Weights of a small mixture-of-experts language model, trained from scratch on English Wikipedia: 262M tokens, 7981 steps.
Below are experts of layer 9 (counted from 0) of a mixture-of-experts language model. Rows are named gate (a neuron's input weights, with its number), up (a neuron's input weights, with its number) and show model dimensions 0-255. Each number is 500 + 50 x the weight over its row's rms, rounded and kept within 0 to 999. Numbers have three digits each.
Before each expert's rows: a language model's description of what the expert responds to; "mostly gets" lists some tokens that are sent to it at least half of the time. This comes from a sample of Wikipedia text that the model never trained on.

# expert 34
What it handles: Commas and conjunctions
mostly gets: " and", ", and", "s,", "s and", "\",", "),"
gate1:514580611506540555427472487391514449577524558559457520549504481429460450487562604516507512402448464494514548497577533510467548500436454496608519637556536510515481451478510472431547534522426497493495485579578448525433461521484506531476526349475514433512565548458536427481546468463556399525485526394450440480528528609557616457466491479456457448503510569519558437445558428578458535484502502533573487584512443520524482412569507551497435540468497512443519454474574505525541450402508487422477489431428468567595521507430524562487543533454555496560478528358532515515429537532482502515543516523507507555549439418507545520478510494467497529485454492526538502458510506565503572506520420582562499482485498519525535488516574558517517519519430596451532419522586536395571430514416435
up1:515489461520573552532552440528538616493420533536466438608521565609456464564472449519451437414521508482502548557541471451541567547498451532450521517541458592443476526516526504454540546608497511468519392503516465536514440425418533509521477492477509492594491489506487567567447499438571419560473400586508515450592473531565504543530521520526546489504592471558497521414475453610476464446493485448508581428526405595419481422434595467477465439426527570499423444504443510423559492462587566549449439598400562436509510459503532520485581522412505465522532488490513602585540459549458508499531543513441517497553549573498467495552477459477522524474504505507471580493505499531465455472552482586465452534538508513456557564572588546526438601423484489534586526451564510518458502585491486
gate2:563489459493524607432504556461518399519443603496466620525469525446459487544559492441502485478511505416508541529457602543508564461461562536542540577490565477454436492474456497506574495447454455501522501585468631527525598494561531446469447482490562544375566496443460455497511557526520492509502479494503504488504624586501445536492377567524465504425453451438621453455533497521469549475520458563550493549447500481555500460516573560547504573477460532476501466527579512531459502549547505457571464428568434460564457481532420437556486588422562494599593465580493478447481463489475641509488548535546567510514488537478508488418546498456496539504534485552535533512563546374379567481517448489438520521513521524494551495536510439431545488579512532527411428421505552528540468489581566
up2:362465523469551540498475472505549468451477457453459537475570446596413422501475486419487536525530595522418494453419518498534463520613501465534496519523531521546510479365510522515448529509595505549431472499550564541577543566496573477440570552526510531437509487447529541520523475538543502578624577495495443515520444580498451591590508502430383451533556521520541407499478476499455474551470548478520523382563509571443528465619608564575489549506520464449504557514501545575505477444517473543445557516489549519478511469462488487543412527422567442565448470514536482437516455469471439459607544460529541500471554457509557451555499473493556514535461482503502518450475525521478454541615563539450418566490552447537580523474444444514584653468456434501466508579565517508549462558530520
gate3:490568611446516490552496532485497542509471431568548535542548534534607554486548446612500525430468472470437513574499468536539543468442533452453564407477518480592576539543373566513536436366526610528541400580462525448366476462438446512515430402579495577497503473501513455496428581501479464501493495526458459506504489558447550547483440480451552494455479439460527562591334462502448492483450477493509465510523534491388519475368461499500436509511460495515474516505506513518528489465464491467495533569526533487491478540580491487513498523554533532509501499575529513452567518516586597554407413437465425507442426519492635563507434488449417466516494525468495499503475459482569538523533528469490536523364507472419511518510491451495605502505566547558542612469515487539535474488539515
up3:512477499567562465475473532581477597508492437523530440545494578441489488525423478551508521525483471504565480600541513592472494476516500504420471399512428575515540548576413538530609477558461466492534465607347379491487547492492497435495510539552442532487472558491495510586436523552448560534426475462495576508534431584502484503445525409469502518483504489471540460519445593620554455550461456458441534460547489486522409486450514489448537532482478489575525506446614549466500442484380533513450453540475564538511584593634455489460520520524478561470519492533509489496512491529533566427528480599492441536495436518465555494478497469650413517424457620490445470600444514471538550565535504493523547556502484529454497475488579466535482491441544520535472461416580505485530415485472409
gate4:580478509441517504547498486444435534570387481420483490583587505498421551531514415556542417495463492430472462588495507449389651498593480464477511470514559500470491560495517412410520522514513513494637447537474467456466503471506586542464495528475480503533567455401536566594511375439473421609520502541498585562473515516533503535484484477521521475524520436486467431550491524440543514555475471426551552440551515571435559515468526486423482524466516501501506349513513522534490460544532464496496517510441506433476610549448424503530526596495451461423423477464447584544530459537478518490453464519498485525522493473566500547406490565547518408481474567512485506532470490534492507515552449592411523477544386418532550587532496464574557516434450542495416446580528491448528416472464563
up4:497562532473536533420463516435562439564469449511451518512526508429508437498523526494468439470478528473474488493528492517516524473442529547511551674561441458421483544579457486479588512488471458492424543568503537389411539516425427448497489416452546413581522621437474489458532491542502384515409481484505416582515544560472518552466499481571427591524486638520533492425564521501535501562585417538578477488508437489424484553542620516493486485488469579568518474541569563481493500435446468434559486403503544523542474458492539490524555554500545411491503542531416416515447632502433553501482545416485463532548440472518535483492446448470559487502468527615502491535488565507476580526456458470522517461500540450475482541508492438486499484531450590404612439573527482486527478420478531
gate5:521439600600476505437407462435544429451533435549523476489503533574489430523524495450480485643467470494539574490497530533544473538496496482472450495452507435504449498466509449438532452418539455547506456601496480531537489464521562430442453502600489436538523453528549467592434527476523569475612491488523430441527461643420544472531556506378442508611543557470498457515515584513419582430463500536573449538487483475490573560545484514487496516537399515459508455489527543499464466494449513545500537524515520569568482440453486494494484453490449402539556525431447462444511471448503557502538475447539418521455549511513568435543485518487567479590579553570552474511529481528418538514504532532403531552447423578474521496453511567478411510510340509505535536445534553493530436413415620
up5:564481516517520547592485560538452559516490499481511520518566540548488490430531409593463510419449494586539502563549479429420437473609492491474447491458465540493489476488470461500480524487431531442595519469509551499461552493523510497466421443566457427505524532493546504568431477468541479357486500481513533426527527419427534350454508503537468556474546442510308456540498512508473471503474493475466523602605534529608492624447497450440482439487478513495556477457532499518584538538484441527561475576474436532470502515469439483524501479425421482459466551566469544571450510538537485494497380510449502513360550508486463447476502443594465413501523538434507476573455476501481473470538490626537560497464508498436433467395564469531469547526433443513524442518403589533581469562486525
gate6:488526518489500529611575436442506450502560393503526422482578489486403498495498517517463484452501582522527506546574484519524457456436494549498530458589514471566529512488444486541609448507529537507585369483472423569448504501628528521537495580519443406507545476551534437566490437457450413540565468530540526434523541576552507473460523523542455449538566442449495542502469596501548557499529607465463429498516446353531578548520502453489346390453451443493495483425564520421608466517494472492486494504438468496396459537480491508433485476584556437467476522489510607529522462534499507468444452543478507413570561478478522547542506506573566463466424507406469588550513456447509480493494437433562493425461503533562496569534464544540480497495485457470475517460610486500473408454509449
up6:471541469508453501419464570554581543560447557523496529485365486510551469476494540415542533438527543465517447489389595467512466485505432442580457482409562503465485419478515447446433497495463437474533661484593513537474443603398582539530426475447554512536504525421471580481516531517552526451510481441541522397472422521429575508547464490506529507565516531484436445520569518541446532520507471562588496543499510444576493555516499492528541603530542520486513515482503577528443486463450495622486531470587460493491543528511574526534459423412523548534570559544510457451416547478511514545495445507553521419533513414509479534490536485432504493504552573600580507447569509590415473407416500479484495537567586513514490383533596471510482530595437478467563424482512464558523506473502533
gate7:499522593559537497482543468489527532617441477493389527579465505511452582499522525591531476509457467539560547489531575380471540538517487534444583454479473539506402530538541482446506527576490515512537448475545488452556502459499597617517546474416497541530532520429477453513455557484510558450392468546492537676478535503538551487548519454485468490427471557512462562425484493568480469449517467517512566442572477615479524504493562592463543537453624537470525559513499465488509462527517521412492476580440540464548527559473495530493529550445438467493363546453518470553556545515513603423586503531430438493546524433542472569489497569555464481449433428514463486471543539476579496489473514507578438438597600461481467498542492518619525521571447509469405466547526463426536443530472579
up7:482427474532486463504581482390478474490497493592592385531538490456415506414470515471487432422538443551565529449504477453544478477413532556517465408527436534412453499476462527490532484461476412454458548515478406536487506451480482607508586535413521539627483503399477500530492548573520531464468453443532559532478537486486494509495543497513442485549638536563560553489553550538566555417482535524543463600527474599373433494521472481481440363512427498511455519480443499435569503442548490411447475572385474526532517495551525511415555527358468453485495480552529522506496476519543593469606478606526543535535468528499514560529509516505472456458516519601488488571502599528556567566484436511514516511525503509426503564600511562553412517524499519505528560486543518481493463524494526
gate8:533532578434458517528528502555464577614466507498493475395469444481500537375480507454482504553455540520526532524552623457473536433537421631528559543498419471559529476616485498543442518496499445476470525461459453544453490468559511588594532522492542531514597500534460416636513531559482482589482498513535489420480461531541451514508565584503445495544516445480574547540514631486482514599515513594476403535475455445453507550594611504550564498485409475452541557456503560493538507608395533425519493479506542534458419502523502504502415593587487513502523567526451559488438503469457537467491519492536400531584488585431471526493424549487444502474472526471529531513556419542532552531541481494509519509490468550424430504464466554575586491503442569545491540478505574471475483490608498
up8:505492463559491463496444485516529466570469545487600460409511469481445535562539494528522590505496425520597613448468527427529526554511494487630511583502488438513468473524620448497491562452471590526541428452558488461541462504516569487515542495510551460574506564396508494531553434503505554521455527555469464465554441446422434429478445409488590500489447430560565549497623464415531595493540513545538553504476463499584512611535587521469530548557510529456605517502504495507465509598518441462494491441508480500479579500429540602484503502567485545513529552420462477512431590483452496476503427532502554540520453538587456450486445405594435475489471562481480487595443508490484444532527504530506542483514541413535623515520462513617525536514378481537417450535470483480485477417534429
gate9:495526571524505455539500517615489536480395549495483526550497523468494568418524442540547549483558588521583549563448491493493516400464492438522552534473512456516511466543434480534508510451504507495567514514544513482413423537580609471549543443567520516455535464475535515396457581551511575546559489502427533470473469452552551379483390512444567455550434494537489562534383482575498486451380458496551428497556472522542442500457517472541515501542413439479602490441555507520454494472534551573517552470522530434470411526510463508459526475550507552537524500440495401435451435466498475539506423504528461540509503453521492367497426499548443561488490530546588476539515482467459536478585508517463592540448431494442530433442547576481567498565472656636483507434527474580563466510580447
up9:476427367380502570426477470513609544476415475496501485429467456483476383565506470411503389517453502558456488509481511503545511444582569494527468576447550507490488515434588521531515528524583410513367449417478541585538515584466495446416475586472540462423538492570533563475538482476549424490410500483564478458453485526516513506563491491479494542530492509528569563520500514533426527553491541466567516468492497505458576531610615499553567455527554527498423479523471545500500560493497491526472567493509469503519529450448461489552520417541503490521414393499527496514422541461466513406550479516526556446531481493514533476510572560448590436486508467454467572545472516441490471565503550434475479543522556557634483517612459496471495622454507477469425495561591406442438525504550583
gate10:503441497542463476604522563522561564471599519521436528516475571466505403502417474453504480599454417500582475483502511605483497566441488473541479437500476501500497565532490482521464525515473567476463443451485457459470583461457518567490592487550458598459548537538446503450483533518505496461515414484535527502512429508479528529606473489442479504482605546504477482545441520527463542518493469555499498499468456437505507489352463435453502510478488553621429535532534555456490489542515505501614493567414566491536579467590496485499494427558455553486470541537535442506474553539517449426573522435475415459452476661487437553376591462564352539540509377462432518551428492490497473535436531452527547512598443491538427398405527517456568507484537456484501512474533445487525600514464486
up10:499527459455543442472526490573448566516508498518441536536488383504545562540460556521532547401530497576472461495496493466461505510512471505495507518491517407535480487447489516527513467567451480510401490443466513584487452551539567518458428479512547490513514563418538519602431534545540565559501504513509462503559503396521472543412501647482538550472447490590403507446623457549485415452516520468552474455483573483510488517546562523494570547468560504597614486433532507465454462493534495518548563523638504532427484507423517494467457465552489499464603460514429597477500499514485395433399512482463476546443482478515449596494478491604583560437588580517505551455506490441412441454490471401528567530547523537508574484448592473586444555486542527431541437468441486498628563541529460
gate11:573560539415551440418506500441561514442520503447385494466579512464386441505495484404511526495568502468470423454559582512509451507503523508602502528471496541502491472483468482491438561484430443507490463414569531636530481623538492483445485458378540523468582490552522533527503491548636507496576544497525460538562505540470475452464464502470511530482465440430537536454514395538410534435514491476601491520455466485558497505559462413505515546536442552414521412534447467514510472444489544487535557570551529497488429544536454386534467477469509552587507494484481516478485506504430601520607538498646521527448540533392464540519542426498464529528512468421451521492514447566381430434416540459505466485565532511456466584463457500494484410500462492408568505516445508596487519492557535
up11:491491440404484522496484521518522431496518526426506510493558517436404456526522476473529566518516537413517431487562532476527446550552433472550445511560514489527392430463485539596527531520545439480471493463537504519561460500484511452497577426491435482460508483394484503558506457513599518496543495440465493510496586433422476464546559525459475447441476436426583488485622523440501378538544499526515493544437552468578488558522507543561535472498491475426473417577539455527499543432486467458535503446501462478556446522400484479625482438576508498516518531533377454543459584482408579444521550391542504538519488503448544501458576386543463456549472526452483513519443530513534445596516495497380522509480510362606457468454526492498523461570410496425514466522498528643514445368505555
gate12:480507584485426523501472611541486490549608442428599458506533532459548399505452482448465506468556482459498527539475512513459495544589522537526464552533502465526495589503437535619589584539561512525496372490471479575458454571578486377501516485511487545507584493470501448524472501481463511587458530509543505496458549544514461522575490518454521483503507533523573599468489494540529612519496457518436415564470501535575545562568518493507486474483452522490559532423543440442515479519420568487500537566572491571432495561501446538512518567581600462549478422528424511549442439482429613501488507473512372464471437531450455494530518510532395549516476568504450474538478377460464530509505576468559533517459555422434459514529462503444620387538530391447474527494512604577482458486518462
up12:583572482394457462539535547483494447503555518435510453416502449493426373569568495432479502507516512468446524470453587472561425525548464503503441512516501528516401442417515433537566533387516541512505474520558442482453369569494553486502623482463473568440503482527464515499490454539581496522463520413500562436511544597492442530486467533480509529477503557499557392433570495547416530463518532548520448539420512539599504560550449496483530517522525541490470482474533528503367492503510525550457519489484385535530610475520514547604435502575522558615601474364467478517510504492459546480542551477571468487553481545395454565571524426510494563570428616497461623465482539459469476483524549494482569467520581465552528517481488575451561485548446511497532467477461445534538536479492499
gate13:405455503446464426511480462389491439525459547542490570478477548503493423447441495473602464548395413488498456474478485536587439448446504433544473498521415539459497425435484475526535506501567500511448448484575526539581419609455573531471539457442490575498481492532462496457543503449471428489451546479523458488557483470453472560403481527511441427543522523491575488412505480532440525471473548469553561485463544535549499461541478508492467448514482464491475581544505481534475542442601567588430514531391412415533468495556479441562398470527582541590603509474470325488542431451490518475487508643545562395546490527456488441504526499439521461500383459493536535463505552533510493510500585393509515528446482496492522447542434484480460469479493523542437515547516389442523396475463561
up13:469469589465491487624464526516502532441469378464451506473510521637573542472455481484525430444485492504497496432576530513420539526495543380427578563470511479550537547579423507471445457514540591516527600453519433544453532555526393516573454517512504475573514522510539455389404569355444473600567479508462527578501454521484553498508640471501455499541497428553419509524483438427543555411447485463498398487536485542460501455492566476453576564480518464505557469512526429541535442394466507412590533495584491506481475470466492552488543478511481529405440521469550540515495480500467488560511489487488480589424413441457476499551495514495477441483542525518484375474543487457460520492482489571489542530556590540498440580494570516467481517454460536498563579511500517410502506539589452
gate14:405591577460545471382542480538544482513553437529440530514478512524539464513476534480436508472444472472503512503453474448522492421531496517443593459519591514512532399525494445499580448554569582527474447497498535588490494585562562516512450571560587479503531501542497428540472452519459514534403484471464539443535493549469533549507540451494413445478512481496436474512481509534500526552526485531555383528501596432594544565525561525544501454508540511574568469469476544500575469485492440550527538492543529521524470485507458468497569421501507574521441510420476407497511464475488490479526561502481306531494531456492513506566587536493567537494509451524587547486455479496436456413483510436441493492455489509660581517451586614552374543479557569497517617490555486425601407454418511
up14:504447512504524440534471574522392495498454408475505567571523544562409568519535453495496411481480590500446510510490527524436535505449445481419517582481506482442524515461500437502495480474514539539531512470515529468540423585467400571497478422432521492488456458386447506452430540508492549568532529568496512552541516537477563505437468468490519541535523537522507444456484460532535523466487504519445572533504483646363467494552552531520459517491567525540491444542497514554487474526596476494528563395416575478568530475452526475437532479356517502475549476491520608465543465510551473377420472461541581626500496605530583591541468492486462495429568573535413502457556506577526526504539525611520527534484560477442509558551520492481486587469506499555425581399504486477531592601572427
gate15:555515491434529483450548489441525463385472443496498525460531501459421543460422463554450505513505519449460441577471521538583464578471475545530495450553508547572478503484511534512501537551428417461532518509433514580533604456549451485489523463377480472480556470508446455642538467553608531569602497497524475541519513471560509470438599568505445505475478497435440502465542509543551525524568514445501535542474439563487411426479469464475504551489429506502463352485589439494556503533532535507469504598399586474442524414499478498519531507538445457476524462543504509579435516524469533541660484550515468564449522546462429579546477392540434485519433459445483576482457479634502466513470626501553445457494449572494438569510489422448432510512483473432524521546410539504567438495449486
up15:540568452443503378448480524476527456441506522399527510464401471513438568543446447511523471466443497454402442550445538502576508487530459520497490521526507466530422573445452563507467439530478589494418439476506441420558553442546446525550525444433469456514488519479469518603483502508591472432524490497518491595521536425462545549449585440517528592465443481512411448384485487480486386550528480482448488430495520533570332395584485576508569569521516549544491448508516401516515511532533563480547476576515566505518473447432507486548483511428464590535472441539451460546517582475513450479546525499568589488480511474454497512524450514496424581448508477488391547490510543531573474537533576509451510552510478560577413512435572402497488544430463535494531460532382400484502512558464504
gate16:563531449520454524492470494537589555568595471406366604461514448384462607506497537528503574526407581504474477408519543435543585563549516534551457527525508443562528499472555485486477507560480577522495389499497535501546476605491499489541526490538486525528508559568471519432503516527460519417467529471533504559573471477421549437507433456435539544495425526459502553523495449493477419570514430470557497426458520456608497476531480505468547548547499478470440572516500486515494608428498472487488483429524481511523531531396503472588459400499498599510500509445473477477568541486469480446451559434518515432515486478478540398510465474418458528415442494483598461454476518430486428495542570386414447555461493424565461493373410510470497525495457530588512495502499478541498511418416627
up16:595541527533494489541483454405480537436614515521432474510546551414411556486485557596506471599437475514525391448559540442552435520451526553471403425581467558576586532583471487525511546523468554432498524496478511395513518481429476492587436501485511524590503567681446492535517576449416559491496420585516523468625417528509485488506481477418535476506471553505520499461405564587626488483479497497452535559442491484463463567456429471456522459461462416545443551478476522506548545437544570462499446459489612542526588437507533581486549570479410546455456548541512500523518504544542477477418391460418488551491489498532471522504421474494553522480500459609522423464488526523502538473485475579531512467551450491529447495473502500452457511440507559552521512443456485512485494555465502
gate17:507598593473524597555509475506551530560506580495533470529545498508462511428506583585522478489475560551571549460618548454573534442524447471513532484555485537574515462621391472524436501480502493499548551503505460475495562436622538511533451552480564485558636457537477387527538543442532382491450472535474520363456455464542486456554545482501476418487505402503564545567484518464537606544501548539540406570515462516446494555487496478514503416532519348471509530442510634464534515620475436483524506437460509463500452531516512560466548539496502449450486551517518537476473512495535491494496421543507474497510495529461496487376529527551483463540489499388536473570514542534464459403497423545548549495467469491514509556480421553585489498536437446463419436491570553549513420527573534
up17:406548494561437492494517485473526560557487519483488491572525539518453457533497562506544476505528459535435477535458506509553512423440473421561401446442514462522412424531388430577477481610586449484536545529487554549446537536406561503548514539486475529531447475477577534491478504578534413554498482515539456505414446528473587455516523510512525438519477481516468418455470544417452434526407466495484462565479545487470396512508382508519553446523601438521494593419525500452548538493448608538483542554491463428477445493585464484448471431494537468480614506541527491444462482468492465475594522542506447419555472433467499391542461558464603595537550441510489449427547518530394546407401461452459540606424551462539518485479450479489457532513468536553525482546588631536504478506535514
gate18:450436394529523511461495468550527557573550525442531495522436453463440520491357521483484513450487416501530538453487476508484458516469528496566489574494458448523464541561539487566538475568538576477486413484524419442539448640450372489501557531459566536480518526520504487507522436558437447511427582501509537469533458423430530461483427433509531512480418576480451516532515496532432411473527511475564508451468546569668439456498493451461555524515444518409430562497506421599455608430446499507541515539586446540511506520424460513570561530592538545474444496520513545512458584483511522414466500549529585440440516433501536476496493524465478584474415525484533514533458562446508513585583529505535521538465585410484533401549497546445566506508508459603469497566503582572407497467432480
up18:533583402559495494514538448495715609529504513523514468467476460524465460567407510513496512410563432405497478509516513507540481503494581545581556485589461532471450425440540443575525476575575488500555451528589534539545558565554455537472488617501529517524490597577492547473620466471523378470465559495508474510517457446403524484535466484564530508499485485494469584477515484412491460476554506465495498500563403548656477515552456469439490535509423558430450549530469469510421538567486522495466503606480454488489490558464499475575507500502497552406460470502519566529534479483456504469494511546514454405451526403516591513492521438487514562454408518498625511482452511453479523536542492428511483505459486554593458442511453494529469500468461452450543445584516519559428484395454543
gate19:488481472481559570459498519595562577381551512522554499464568396471577474508514534438491560471565491446507531482487487453492561551545467458526505464557552399429406522533501527560444499553505425485428464398462516591508419515504458466428483451525559480374473533478492576590357461632482491431499534532434477542521508492481432500515441535492527543422494556519515479487432450541505515536540510490531523496553494480541497584411393460541594516499451579480488477590525422469453554502492471522501549532463507479460532520476547507540514432504586480549582481525515450488460433545445546499488559465471508411431520446408515541533445513507445589462571515551536582535485522536505425471438575458546462465480547503527453450467572507628523477479476394493497458469448592596612559556447436
up19:551449441528447459445483563559512528444546563431555544525572512408529464415437544501523538490645417545461526525470517563492443540471459441585440588525546529524501556499490493530386487541589527495515456457404468482521567479525422446528490508500497480445477614490551519477508525497544583428510565488451575496400560421575500559528462528529499578481448555538506620491498526560521523474471519489508551527501558509544458515487474431545530534505454496494523595540529433431426570609509546510483490595573550520514467542464533451488461434454616477391578518465518486511494503535530409450493491497499550480515448508531505463369452453533424548449450532458473485547460492548358479466484503362541609465465541412586475560532525462493515448498499445474485467603537575566486516536464478
gate20:481427426510514488591465444577538517589468522530518441520470473469543545572413500555418561450405592527574621474386525477490501510595505503470508564512417425436491463467555483497496506521549468540479441482481445512507484449400533562477602432514613559487519501487515503538491545592535490553417538554526501424490489466413498505494442485530505506490439486496492468527534517404537423497538452551487477389503497458554585533563568555521520456583493536454501595545494437537539577536485526518511533497432546484520525490484457536486491528513527494471433489552463533523402392438529419502447498479473451545556552444533484473479540528512636516466434501515480420456555604371413468587496602489462498523441544480605465505658451457480520616558456502492471523527438545479525478521520490
up20:512540552519520526500494419530569486552446502539504484549517547512535573458481583527433472559553551443525564542482521527445490581567445508451510401565451533491469513459549459523546505531577550530565401587490450442581481483421544601460441527592434606454477515520491562457524568489529406511519580558518567464522432522465508558524482419516575491442449495496530520493406512475465451430558436486455529421495473539533500480507472615553445566570484534548417525543406499533459504596604442487425508536389479512547508504565501509519572622495540434503455462555459528417586362524492544563446521543507492500454611510576535499457588494471537520478395456496446461462483543440492548500575516499500522516476471486527481593548469422521486538539489456438399487495564606494493517415477470
gate21:547545424492516489566519423425453500531401538527514435570354479521502547511557481450500588355447540515488456488526495509553414468518514475432479438524487546428486494431476564596514403485517530495556521498538518477566490461441378553510558466532511511502530543556419516437434449505525473360401497444639468602449529528504527483514578428596558563444451350478491503502466447494479426521498511482485520443569459515541530469560592405477510466463569528500412545479521438498516527513608436475461469592436443422539446456488461528476464479512502489459481430543518490449561480524496463482369592518442551493414475502545579511465503528511522465492499487487553522474511543486579582456501553567451487518463553518394538494565482509517434478470482440505586491502451491488531552494562510
up21:426485429456463508589496451511478549532501498582554484460546445438486534439507471529507475544508523535476499495470483427444588489434523485479485580498446473507437450540488474481494499518567423511500399513472469465516507477395530448481476527457549494581538542477524531599487461435478468547505463602523584454497457410490490389487625469541577458524516521553491531488540549379561570490479437521502501490482540540439580456375545559555451515484513438475607565555543467385425503519561448470419496600507431329470501559580516525481500439560452475400436552486522437523504486540576513648478488399477556508520514454558495471547536458476452523518445504500416498568505544540400549501570477469481492523519447533446503548530516481479467596606484517480520436533415423562508478487454564
gate22:615535618514473498459565490572502445518503483475471533489394478526473627517458578442400569456500498495449498482531454509498393546505440572580456525512516564537463503586462531555548602514502482428483546497511513424478436469452564456441465527557456346503454493519500540525393542566447518467513488522413590511613476440558502505433589524504509548390514533502488508501478445463558510590573463474453417528504513373459489531408427461474381416483457509517436466388538513502494463502498578470617446545463493542470525527531456489505573491626505447452471514522502414589470506566560506543437478465429578545513562526483509508516562522540463500554467482544470484552470542469509528559483476539548536482474496480457470485516588560472411444462467475488498438435513513547595527485503544
up22:573492631537553618509442470513450500489377553410535522588547446510562451480536538559462559453603394533574505465454464451461533531450546511561561525513544537505537536479629501424531582463509521512494490507531519354538457493555494465509520507530436487511589615414485539482503544480502551523456573560379493487564397464547533532492399496531506495500461520486557532532555446451532498438491494529462490574473506484521522500372489420480481402549464578416494481512435563549550541555518536488477504480521610457477534589499506496550547540506483400474457490523456395491542517480516521574495535450491493507533541485498551466525590424505484425439408454563479493534505574548493520501498463520472401493460499366546471446489465569442526441542517525470411448550506576426457482473449500
gate23:543536545504417511448549529470600499523430508531502470515504499496417472491399477505507416489427452500461545491482487556481466506426571606518450462496450519400561536487467517521501440447486558491526547565501498491519454578451495593507563498502541519501527449527460558424542498577431578446527510527474470564508487553490446474556587364493501485532489457525522529618384476467533468506436478468544500476534426498445454477450590429514464389475509451573403395481493535454516511424462529406413519568456492408545532526536542498491352618433480510594536535507476404516545488541514407492530504521488509506495450475444574510526546548431554424445509451544495473538542596434505536476505522584504490575473511577451522603492506537443576549419549445563545507563529501439448418517537408
up23:473530569544458608543435548429471555419530545539486517444498476512502500426547553490535533468557428516520485417561509528547492567479444430573520502500531565531481454441431459500367563501407482469486586460524564494568611519511434455489507480523508440544496490576478499576537528572594549411510477536408550422422526480455567498594523464492536454536554489491505521438553444525594584397560560469569477539553502557488454589533507444491483559480465475539532446448499580470478533527534508429552465370459495471518446401497572455488487442430446444474534618418542525535424545505607452560484416505511522548441490479449560510565446485557420561519519494524535465557549432504470483467434425457568599459531529504535437422426474523540426514477440505508505497484495484448497490592555461
gate24:539538522576488443413447498422492417498534467490491505511564522475402469598457543447531516519555443520495548497489592552431547463473482473553371474514524510433551501564455461421563482464456470509540574537522460460518538550466400457587631471400522484630445515433473478512433572538509491517518483430471515464469470528458489565449520485511528568593561475487655414560591461492515524470448614467471501574464575551486463506511485480475433418509527507504540530510496576476429496457482519497452457523472458469523572506511536491479515516483498492461632583559428401515463512464528455540476535524546483497563494459502519480526569539575465568520547570526531487491474500594435575409466494573498576552408444410489524536515581476464404500485448509460536480475431498404497368566454491
up24:501485429485554530422522513566525480464513463405581582470409436459552470563428411477474535447521416458427520469467510553514438497490582439463465601380525498476423579570496544506389468444614611539467534499529610475500497545530494473438492429525446513395440499480521534484406478578461558386497528518483530524393527509463498498505437520513567525517491546478518514488481443443456484541477399536538443431467553468432468499488512526513595494518450562528514524513548414534460581465490490553489523484576457476515434503565542438479420515488534537532569505555487476481510563484563492446475491466509467464445489436508574447549428608497544556566531519574489566552609508516505515524498560480421462572486536550385478394501537466440590419516498572508534473516368452502522515531437536
gate25:555512517588470486594498468553454532537438536573479563512489522480491543456491490519509442543553495489460616561532439539499443445416479580471630389542371525480500465532550476462450426529488505488573498491500423415454500474502500527485574490535461468538513438515571483481447525548561470403523463459525492530483502539489552523507525495519557486494489520441526511491441461512536481481531462469455544477543512461531477457525452518601565566528521673551475585452444484528520471470530585559483490571476434482455410474528507583417545494508574411449560543464461441499403424520535403514536534573474470553475459481534502466571365544566629517475537437564522576513552461557456499528449473479563445467438486589447459545550562461553460443547432605415539506474489517515490438581456618
up25:515494492614437518581546546527460494504505553441405574545512500489484463522496562609486491547443498451433521522455492418433353560392442425439465500517542547437483523490500505476424534549552507484543529470609512474443500578404487462546507508528486485549542457471491419556496540535545483462442508499476536563498472504421518515503519442526528525474446521450479537535484461468587430488442516435534432517524545518443432505412488437530545488526635617523492609505496506514475501446609545549548465392481532460562477568475529612416465466534462415393497569489552399523480493530478444497391604465469491503464520465558538539476445578557567587546579470540465534562464578424443486489367488521540459588485573521516520504520508444425453458464446466456514470529512555514496458498475526
gate26:527471396543561482555398523487452553493568558431442437476498542494441482546438475579467531604532465484453586488414472436533507555483594560431551508505481522542507466527558509437465532524482504485499413502483422437483535549452503514592591429483563564570515500446423443424481564455528560528504522562491429515484532443447499541464538606520502523545511646531433573574517426521461545490469436430493496488491528589548500427445503513451497560508476515414492494592504490530461581446530559511497460554518491461588486473539512478526473524492495458507503567423507523482541471509584484428529552417520456630499457543471386494401498548570490482488489601478448529396501503538473522503572552497452483629551502403444531574476401460391559518506446478475467605528533541546480530565526512
up26:490506435557512489521415466489428565489560576372405434540410516505463515465447439516475498628457506464368502507412446437510490556489536480448545503518400540510477434546521599535485541525519575471515435528462493508501528473468419517471557489522555462511572502483451486454496508425438530540513481485463481533508508469499469440456498578539495556515534645495463527520440473517472429498489472480393570568482550584518475415454484446444472556487529524352463535510588441569434501493559648561519486517513472492505534487567454480460435534421586435473430543486490511545536442583571459462516530439444518547487458550487449492471482504563542451492501534516376536540511592494496540539603512494527410557557443491437517522465468542433562451441509444461410588437530503534505572555570435
gate27:465415520506520526486498516469571448519497565574457597510535489456529464559528496546515428558553460500529482431449477527549487525601472459457507444390500561481480512564519575516504520426471527472439519479376470459447491481570478501562594500519481555441503520451552459472436610593463467464562543479450462541536459634478519525517488342493561441522438554543534485479428491525518532435485444517562472405462512474484461506410571539541473538534409529520516405488498567459417472458550573452418471390546469483524508430426486524526465487516600482601594493472455520417460552514450568494540433535443537464509443453491452473410463559461473439522571584567517498552429501498482537457536509449470477547407474531390616483524476504513556468448513588538468506454536513423495478614541470
up27:493580493537499555481491446408536469497507446534546407464482422515454372478389472453491486557447516439458527445466509518491374515463513470522406577502455513515521512477412520537553525474545457488474542458553579516526494542504508520518480653543530460585474452588485448416494399460478414489519527543492447429511475537422488539508535563520540587501500499409605437510574510440589572541477421551562475610451535557399514440538489426538522523493499499575484574452522520517519483586459477523501530452466469535466540465584454493487482541383479511500525535631599435521419487448538547460453515439526478513527437530465525490568502510524532506535560443515490505588535490600526503513463462536568375537498446551562430457457513491421450444419556468424561497523564460464434475501568478